Weights of a small mixture-of-experts language model, trained from scratch on English Wikipedia.
Experts: 32 experts in each of 13 layers, 4 picks a token.
Training: a variant of SOAP for the experts, 352M tokens, 5364 steps.
Below are experts of layer 9 (counted from 0) of a mixture-of-experts language model. Rows are named router (the router's row for the expert) and show model dimensions 192-383. Each number is 128 + 24 x the weight over its row's rms, rounded and kept within 0 to 255. Numbers have three digits each.
After each expert's rows: "comes before" lists some tokens at least twice as common just after its tokens as in all text; "comes after" lists some tokens at least twice as common just before its tokens as in all text. This comes from a sample of Wikipedia text that the model never trained on. Tokens count by the router's weight.

# expert 10
router:130180180121098129119140080112120123176164077082111166080152127104155105124131144104118091092111151166123105128127135119182141120099115148116157071130144133063145126149115141132118175159145139138134099125147109163127107141139087118139102114120071104116105173107147144156123132091117114103115135120126139124129141108174122126115174113127156127106124139138121103112124131114131132091107140153153081121144137126125142101156081108128147117146156159098092121169124158131119144087135098125104068121117143135119131114137153110097108143161119124129088120154149129126138149149119132163
comes before: "-", "|", "\n", "The", "In", "M"
comes after: "\n", " |", ".", "===", " ==", "=="

# expert 30
router:147159126147132136119116136128106100126140161146134145135132158069126098085090150133113123120144165146110084134129173161142163147116102130108064121112163118067136124114110135112105082161089132138149133135092079143110112133122139085140120146116142125117112148141130133146103130124082158132096107131134080088147123153127104126062160093164141120140130160132111104122119126116104125154151151101123150134179117154120141091098168153133148116174170127129143134133152125152148097120123120140126109095121150132129175161136171085107117118086146079111121124082125109139078161127116087145
comes before: "\n", " ", " The", " In", " He", " 0"
comes after: "\n", " ", " 0", " —", ")", " 1"

# expert 24
router:147135160122126133121101077118092121147165121075075108082081158105140120110091136116110093137139148182116156110151123134127125145102099159136141086112159139139126114152132148135121153164126163146121120133145125147101118153109133101161098111117083123123124140127142112132102104099123133086137114119141113106150134121147116159124130141098175110103107144135105098139120153114105119120132181137145102154164099136136152116169088110142129143119175170143114123106120162144094131087126131076132102132130123076111163113113176102080116125150158121137107128167164147162099141143101110123
comes before: "|", "-", "\n", "The", "In", "=="
comes after: "\n", " |", ".", " ==", " =", "==="

# expert 3
router:150133173153120112159146124120132120184134114103110155107120114114113136122147147111109094105156113130164092136117156156098121091170111126083129132127121162120149105158118146147124144106116125111127074155109143141111167103166110103132097111183157096180111119099122138152136139104152136146127184126126098104127138121104110111122133147125131140153088133092118126102106113093127116184138115126092127129130162062136140071142106150139171176166156133147145107093177130105087134105093105128139128093156093118105118110105161163098122139087153150125106146117135133114100151129110119079
comes before: " of", " and", ".", " in", "s,", "s."
comes after: " the", " a", " The", " his", "'s", " her"

# expert 11
router:164164121115130182157118130138139118094154168132116106078136092128116148100106147111108100158105156115151090142135139111131138097113138174124166121125141150134141110129071105147207203160166152169077104105123129189130136106181113108168106075145141094149108141155109132151131137110139121113104109159109115137122098124141115105120112118144144108152086169123163100126105148114068137133118177123115139154156119048127141091114134104151161147171148103144141158142135126143148100141108127097117135131139095165134124096142162159134097158143161095135100143122140127128144146105127127150
comes before: " of", " in", " and", " to", ".", " with"
comes after: " the", " a", " his", "'s", " their", " with"

# expert 17
router:145123105128123147151134088157106105134149143110160124103117093132110138132122161124151124157118173158134119163147140108116155151130111192139101103131156144100116058114132151127137186117116168173097141128140131144128125064120163117103130090146145090129112153089160136117114100102138145090112130149153147116138137126086093138112135091116135123105100140142125123121122142135109121113120176115133094109144120162135146129121157144149130142159158109126164201135128140143156097121167165094091140123138103175149128085148157113145111149095134102166098110149162096151118143157100152164
comes before: " |", "|", "2", "9", "1", " 0"
comes after: " |", "|", " 0", " 4", " 1", " 5"

# expert 20
router:113115165132136136174136135118096090151166116126145079102131073139095137117108147171101137166130128149117114194135147104130169170178101166113099096111151154094127091130156125149134147131126173141085124110117118117124166075132163122113110112109148113151137111099125113117114088095175168101132128161155144127107148147138104123119140076155077134123097135124121110092132178116131105128136171104137122146131130108131154128101155125139130141161144131100140158116131134194129091132152141137093097117142140137161144126150161145118127139092130118147115108118140082179125128141108134178
comes before: " |", "2", "5", "4", "9", "6"
comes after: " |", "|", " /", ":", ";", " 4"

# expert 15
router:143130155157123158143146109081124151107151130071091140146106123120089115091105121140113071149126140147135089125113130123123113129121106163104139143109137176136089110149110107135189172108134147141182128120093148143103179097156169094112082095182118145153129124141122122158152170064145151137102133127094139116122150128131128117107128135134131106153119139111107118111111140123102124148123139134142161145115098070093120126159094119177183145138126131162161152106083120113073099133119157078137115120139110161146156129093188137140093175122160125147132128120124157128108144116088122117
comes before: " of", " and", " is", " in", ".", " was"
comes after: " the", " a", " The", "The", " an", "ic"